Weights of a small mixture-of-experts language model, trained from scratch on English Wikipedia.
Size: 9 layers, width 128, vocabulary 2048, 29.5M parameters.
Experts: 256 experts in each of 9 layers, 32 GeGLU neurons an expert, 8 picks a token, a sigmoid router.
Training: a variant of Muon for the experts, 278M tokens, 8478 steps.
Below are experts of layer 5 (counted from 0) of a mixture-of-experts language model. Rows are named router (the router's row for the expert) and show model dimensions 0-127. Each number is 128 + 24 x the weight over its row's rms, rounded and kept within 0 to 255. Numbers have three digits each.
After each expert's rows: a language model's description of what the expert responds to. This comes from a sample of Wikipedia text that the model never trained on.

# expert 47
router:148132142134174172138125176151103145176165139144119120152130110163156098122144133049109109136127125172083143159160112119162085127117176129117107139112149164128117174124110150128141113116121121105118126120096120137140157121113143133162149138153169150141106121100138151141119138116128154111092102129123131147103128138164129092135104111185158197162147153115154134117154123132148123128133
Inner pieces of personal surnames and Latin species names, often after Ma or Mi, such as Ma-chi-da, Sibariop-s, gr-anulosus.

# expert 41
router:175144122146129135086122170140090146138148123131148113130130117122084101120127151132119108083122180155095079169116127147141130155118139169094104122104158149140139120111151150178147149139135148152129167126099111117090086148135104167170151106167144114117120161115118126129090118092110105159128148180154105093125122131114125107160111126162129146158152129127069124107132125145171143113125
Byte pieces of Chinese, Cyrillic, Bengali and accented pinyin text, such as Yǔ, Cyrillic names, Japanese titles.

# expert 6
router:111127117144143160121137152120131168121148153108125109166122114151119133119154153078131115149137131139121135147155140144190177143095153141089132154104148138124172137151087136130142112140103121144118147091082136176126092123120124154139138120121150127117137100082131146159120100129167103108128134138152118163077135094151105105091071107149123136115127174132127112100158120112154067079112
Word-internal pieces following a consonant-vowel stem, such as it in Revisited, bit in inhabitants, ic in Suicide, ant, ct.

# expert 52
router:135126140145133158088156141115113143116165173118150141156117128146170102117100151122104159130144132141108080137148142106132161143111128131122126188111134171148129125134144125150126118107113157091128144130147067138129094122143162102139147126150124166095132134070120086132094117149150125144070099121170124128117125117137125081134103082130128185124123194118110098106127100124132106132166
Colons, years and small numbers in career lists, footnote markers and stat lines, as in 2019–:, ^{1}, 2012–2015, Record: 6–7.

# expert 55
router:166128135124147161132121141150119182129156145100167110111155158139136119113132124098114106134150139138077122105110135084154112094150171107129113140112157144142171118107131152097112130146125128087107132099122109234114101147116130114141150091142147154085140146101147111145103086095107160096090101124119120123144100152161127107105121111133149136122147130128120079118130120101157121105119
Mid-word pieces following an initial S or As in names and words, as in S-my-the, s-li-p, S-li-go, S-e-ine, S-wi-ss.

# expert 3
router:137139107167145149114151158111128181138152159128124093127137119131123130112163129138131106102141132137109091149141148131130129140093155101089125145125131133167175167154112135147096129163137107152157138138156114142141143135158108138123146030116188136101127158098141098123123146103147152080095103120109112138123109138106148101119110068145135154111136161120124131096168115099168127110113
Capital or lowercase first letters of names and words, mostly C and D, often after line breaks or table bars: Cincinnati, Coaching, census.

# expert 22
router:137140131116146132102163121125148118145156118153178131168135115178150100138128146096133138126140213136121132143147126126152124125078156150109115123127133123106132131146142124161140114144111145120126119067140097124105117101155143148142155113174168132122135167116149130162122152075094112125140138137153115068122131148128133125132087118126117164141119180107099082126130093167176081122127
Capital V, W, L starting names or titles, as in V(anakkam), W(endy), V(an Arsdale), plus lone o and bo pieces inside words, such as sp-o-iled, a-bo-ve.

# expert 10
router:141092119200163146117169131148131134133153160130157168157122106132139128112150153127107066113140143126130131158135137149141091096119137129113130137133149160173197141176106107123093129154109129110132111089126123149134088118123140137130137094140182144143121151068133088127080127091121094108155139121132121094115120168125101088129104149153124139122146152119131099130127084145131133138116
Opening piece of a lowercase or capitalised word starting with c, T, mo, sp or co, as in c(rossing), T(orres), Mo(zart), C(antonese).

# expert 32
router:139120107157159131123105152126108136147122141126163112131114106132113119091113154123111079148128156121077146092120132139127151087089156126106175179138128165147133127149159111145110105120108152133119121129100151138137127133164130135146176086150154133101132121132151095103115078120124190120105099153192062131121106149133112137116112098138146142141167121125099107084149143153147127087107
Endings of surnames and place names such as man, ton, son, ford, plus nouns for people and nationalities: people, women, American, British.

# expert 63
router:136109135170168145130146130170122189150135143124189113203134105186100124118139141100112114147146141152124123121180111120173124155149157104130136133137150125108134148169121127162129152123151116108115139096117077133175103124156113154133168103152182141119125133095152124147114096104121129136101116150154106140126150096150103084100103112154123125107154122143123135127117161122137138101143
Opening consonant pieces of a word after a, an or the, e.g. f of farmer, st of stand-up, tr of tropical, h of hour.

# expert 31
router:126118112142142155132138106105100155104160180132149132135121097113125133125154124087126102118151156127116101131139140117119122119094133090071122194091150114132113146142128167106111171111132173138103145091104107118110103131113139118133192102127114110097124114113152120146108110159163110124148144108136128111144115168113119092123096106142110182130172150138144112148193127092177112116150
Past-tense and participle endings ed, ated, ing closing a verb stem, as in diverged, presented, dedicated, restoring; also whole verbs used, held, met.

# expert 60
router:141114101139180143118112146134107144125134162132123106134170137122154094092123178129128132126178170145134093106162139133154123131083130113125133142137151149187104139149129154160142113131119136094096147118097107161101088100164133158126134103181154145095092133087131101138141116078158108142110138151113067131146120135168101110141119100172131156120151149141115116132093103116155122130125
Month names, day numbers after months, and year digits after 19 or 18, e.g. January 13, 1987, October 1895.

# expert 61
router:139112130155150157102178152111142128134142162142170135172148141082153106096104153087113125103169173139118079095118137105131123159136136100140116194152133171121161139116137117125119125120118150101105127111098133160113117119133130095147138076179133146137148130083140128136098094121117152120110076095144141108127125124120098091136120133149132161154103128094088108146153162130147101116129
Tokens after numbers in statistics: from in census race percentages, than, km, ft, °, ^{2}, ×, million, and colons in tables.

# expert 2
router:145159109141203097121139126118123169141176132147106146152170133105092097115124201125121115123138162117136105160136151128142145151138120118094123171098106128109162149118150125165098138165120121117106145133093099148091142128129114144111145095111174161130109134106112071131120124100121114129091120135137098110139126130171123126120117097125120160115197116116117109140080141127133102132157
Commas and closing brackets that end a name, place, date or list item, such as Vojvodina, Tom Alston, early 1956, before and or which.

# expert 5
router:153138133191131163113125137125123152132142144128123126151170112128113101069134156149146110149171147118102128139108157145130098124140158159079101153127179105150139145117099160135155152146087129135164142125129092120135113123146128110137157116139187124122162109084127077124135102085128158165107097087166117133094142147152118093135122146136161133090154144109128103126107120105157126098159
Word-start pieces and "of" inside names of ministries, councils and parties, such as Ministry of Con-struction, Minister of P-ublic, Department.

# expert 11
router:161137115180162168143122171207116126144155120146140126120190097126127099119139162104147112120122129127125132120160141122138109097147136085131131150106189171146137127128133158173131134156139112097132108094142117120105117129131134141178160105168161126121103133093144106140123112122127137150128100137153114083130148174184108122103110095158158156164159138139122112138136124131124152129147
Second word pieces right after a capital initial in names and place names, often Germanic or Gaelic, such as K-et-tering, Mc-G-uire, K-ö-nigs.

# expert 4
router:118091137149142134105118127165112160126171137136176151125127123098104141130128173120137111150138137163110101163151169134156109154124127127117125141118159190180128160146126145147107141159099109111126144108099138143117125160138145122113133094165172114126140158059151116171094110144159095115108125173172101125124104115165135076122113139110137118103134139096118123090125101115135092097112
Word-initial prefix pieces of verbs and Latinate words after was, to, not, such as ex(ist), main(tained), pro(moted), ca(used).

# expert 48
router:160107149127158139108122153124086147161154136118143111145135152099139102074080168084100118119116161152119126145131121156132136117118136176106099154163140157142163138161129130086117157086111146091110127117107131148139112158154172122108148113172181120126108127121156115126126137115172116157134126174156104084118102168181118114103115110135133134131115130137117099075115137149141140155129
Ending us in bus, Census, industrial, plus nouns like station, village, company, train in transport and geography text.

# expert 20
router:129120146150141163124143137147096192105138146109168109110157151127126127106096141106119140145155160133135118097144148103136129149130137104136163144128176129146167170132136157109130173162111137111103132120125120164103112115135151146140170091124161104091116161119129139102132141137127161098098146092158123130117115099161079118111103086145139135132177101105075120153132093145173133071137
Short letter pieces inside foreign or unusual proper names, often h, th, k after I or Al, as in Il-h-wa, I-h-san, I-s-lamic.

# expert 1
router:145139131159127143104120162159125125102165161142137140129163109112142096140138148137103111146113207132134079141135100131151108106121135168111142172114176127127180173138116134155117130113091147139122147114097134130112126167142144105119186114179151139113093177100120085123139115118110175103148127147129073147105138113129138108134100119133126163103139149145093098116120112154144125111154
Opening quotation marks, opening parentheses before years, full stops, brackets and line breaks in citations and prose, such as ", (19, ., [.

# expert 25
router:132117111166132116119107147128107159145191141125134115145161129145131133123127177104127090122158170109124107144150114148146113146085154105130101123094157153139136137100132112104089149118127115131100118080116123129155127104189104120153175110177179146133100153064157140129109124089155118131130125145144104110143114159146129115104104135158137113097151164072100122088124147115135132131161
Word-initial capital P, T, St and lowercase p, st pieces opening names, species epithets and terms, as in pulcherrimus, stellae, Panther, starrer.

# expert 49
router:145137111155153164108125132148120153111153129169150099152171118102189164112153135082115118100126163127104121132132122100100097128120156084103123148130131148151155142129134184146120108173084150131121123114133109172110104121140119135111145083131170134123142150136156113119139131083134171136112122141131137111089128164142128111151060097131105164122127163141099114097138146142141072127148
En-dash number pieces, percent signs and capital letters closing table cells or abbreviations in scores, year ranges and page ranges, like –1, %, C.

# expert 43
router:138117163162159146079170124142145129125164163167161135111155121111165154111127155122108109121145148146105122116138141079169123118101134105098160138140164141114157156178133155145130142152105152111145164100111120139104080130126104182117122087109159115136140148099152115124105118110133138113146155135171118121106126135132112067124106096146164125103162143117127106116141110154127135058139
Consonant piece right after a short word start like In, re, ex, out, a, as in Ingham, Ingrid, outgrowth, Length, regicide.

# expert 13
router:181142134136129196135128193151153149120159151135158130171136103114158074131145150094120127141104187148133051144126145099156145103096138155095134183097161151116168145121157122166132141131114156140138123127110095159158134141118125124128128118144175100108105150127135124152127118149130147135124096108149112147120143142125135116150106116102126147089166157143098142126133139131147139122136
Space-preceded opening parentheses introducing abbreviations, ages, dates or examples, plus coordinate separators and compass words like South, West, north.

# expert 53
router:159137154124157143082139117129136124117148154146156129135147130128068099129156160130101172107108169137134094121118089097183169114096159118097149137136125128136144165153145140146121117126142119145094175086103127127114109133163124105132158117159145161141108145106139078104132122144141124169133123152134119133126103141166096118122095073177163132120153127130123068089138108111144117103129
Single vowels a, u, i and syllables like ma, ha, ga inside Arabic, South Asian and other foreign names, such as Q-a-htani, Z-a-far.

# expert 42
router:152137140148157159096135140181136146124152136103132122145158108123147125123155171140157083134174146147116123129160144126123112131114148125105097156110142138145116157112080131130155134171075115148144161104133093145152135151142152112115124127128198127112124121095142068158115081095121138093113071158154100121091092166153137096133129132145148120137155145113117101110124130130140104129173
Word-starting prefix pieces re, con, inter, trans, pro, de, as in recognizing, resonance, residential, intersections, Result, Competition.

# expert 27
router:120121115128125149097157115145122138126153153147169118150137128131185116123108176097109144099163147109110097149145114133140171146107122133132133184113132141136124138161123114193128113103143164104119121122127094145132123134102159103126196096154128182100128141098131100110094111126125138161096120123181130117114126102146127054136108092156119139122135195129110115139117135124129114118157
Colons after labels in infobox-style lists and stats, plus list dashes and separators: Headquarters:, State:, Rushing attempts:.

# expert 12
router:120115102136128160107116167147135130138169168121161130157136100118083097108116151089150144109168175121113117127130172130144127129122123126095123187110133131122121179130131112144111113147113181119095137116150120154092078135158114120163143108157116151108126105139138148181104126123120130153151138075131110122120072166139133080119096129137150138133142157168087154103143107139136159114154
The suffix ing and its variants ting, ning, ring, king completing verbs, gerunds and names, e.g. trading, producing, Reading, Kensington.

# expert 34
router:144145136164147136141142121105126149139171139113151173141117107157103150118136141080093133153114134122147076094143129111154127148069170101097127171096151117129164145149127164143129100180115167133127119096081096143141129121146139117148164122106142143086154105120156121142110146151147129092145140129118099144099107129136132104127100111161111160078134141138089120114144124112183085111147
Suffix pieces closing long Latinate words, mostly i, ent, ated, ive, ation, as in suffic-i-ently, contamin-ated, deri-ved, nomin-ation.

# expert 23
router:179083116172171147146127130134109146115153124131119079154184112120150152099144129112110111085140179119081076125140126113125107144124141120116153151122159139133184154113179119131112118143085147154105131119109097126138109113148140133113169099144153180096163148120142128154131133095129131116083114112136127116106128094152099105158116102117146138122135141137115124087167119101163104109134
Single capital letters inside all-caps acronyms, country codes and abbreviations, often in tables, such as SLO-C-OG, SI-N, CAN.

# expert 14
router:154142113155151154108135142119153171115139151099145113142144142107148085090127137098121169111146132149099101159135166161141120178138132087111128204129125151134168137131109123109143154138077124119125149135122112161120134144140169143127162106153185139129104144090170112167106145108147135151089115132142092095135136158131094083134094113155135134120134105172086114123132127121133133118160
Prepositions linking a verb or noun to a destination, place or time, especially to, in, from, at, through, e.g. voyage from Llanelly to Wicklow.

# expert 39
router:148098144140153128135149123140114137119128132113118141132171122128135111099135193105108131129136166123105116116139139132128141127112116131076140193116146129156176116143108159140119148147087156105130147117131097157108132096147150116117128079162182145126122129091169060113112125131129124122100137118161101117152141146191124122140117147150158150129166168134140079114166159126156137079111
Pipe separators between cells in wiki tables of sports results, elections and statistics, usually after a number or name.

# expert 33
router:153139146146138109117110144137107166141163147136171108136109162114140111089154156096121102113107162119118106127127165114120151134133144119106135164144131129156154143145106131110131096144072170152064144111110149155142097144153179130149179102139126152085126095123131060134133115134173169138102107111137091115113141156136098127141119091173128150115150125147101073123137118128143121123130
Country, state and city names or their final pieces, usually ending the phrase: Georgia, Indonesia, Texas, Canada, New York.

# expert 36
router:121111147178164141129105133163107115167156114132147163126117114101101124098114138119109131124158147119099081140174115119182098157129163138109108175123155166149123139140125121108089149119105136098129171096118120138070106145099144115127149085148142107144091144080137119142105139147126144112116165148144133092094092160175125124140083119134143111115130137109153107092131088105104107129117
Word-internal p, ap, ca, cc pieces, often after prefixes ex, re, ma, as in expansion, unexplored, chaplet, captured.

# expert 24
router:161128148155179149111128122136125194095150139154154100151143165125154124123180156141105134138144143124125089130125112126153137086115138122088090159116163171151094120143089148140130147122128180122100145117138141114096134118113182153119156082136135110134135145142093109124104132117116118132131158113136101121120072136131139095119068100131122127134173127153135132082143156140181134113139
The piece d or ed closing a word or syllable, often in names or past-tense verbs, e.g. Bödvar, Bodø, Reinhard, achieved.

# expert 54
router:149121144150169156137168119135104153145135132133162131145103157128122081120122143138125144100133204133120104136160129135142101154093176145128134148144124157137145163099136140103104146156121149136112140088105095160138125122143133143129147120144152166125168148107173107113118120105137107148125136156121121136100102131172136127137097103172115151113145126175122048122115097168191114109130
Final vowel or syllable pieces of Japanese and other non-English names, such as o in Hayao, Taiyo, Tayao, plus ko, ki, ka.

# expert 37
router:143143110126147176107148106124111167106146145132169109174160151127131112153175148126114137105098191141099136137173163158150135102111116100138094152116146148110145118150166144134166122140149143106138158091101116136129080136163130146169167103185191142122131119128144124151117101127102119154127143117121114124103127128141111136091108124086152136133145140124162149107098137134149094103167
First syllable of a word after a space, such as po, se, so, bo, f, as in politics, pounds, seriously, solid, Bowen.

# expert 7
router:131161142148096152143164151133120177116156128131141123123116136092114136115131152119141119077121171148132077134161132166143140109109164091069127188127176124138127144138149105149117148117091141132112144108124107145119085120125130130139124120145190151106114162112121134131082128118130114158168148139144129122103125103147079117117132138134208155073147139141115125138148138134157154107117
Word-internal pieces after the first letters of a name or word, often ur, un, or, as in Leje-un-e, Kommande-ur, w-or-ds.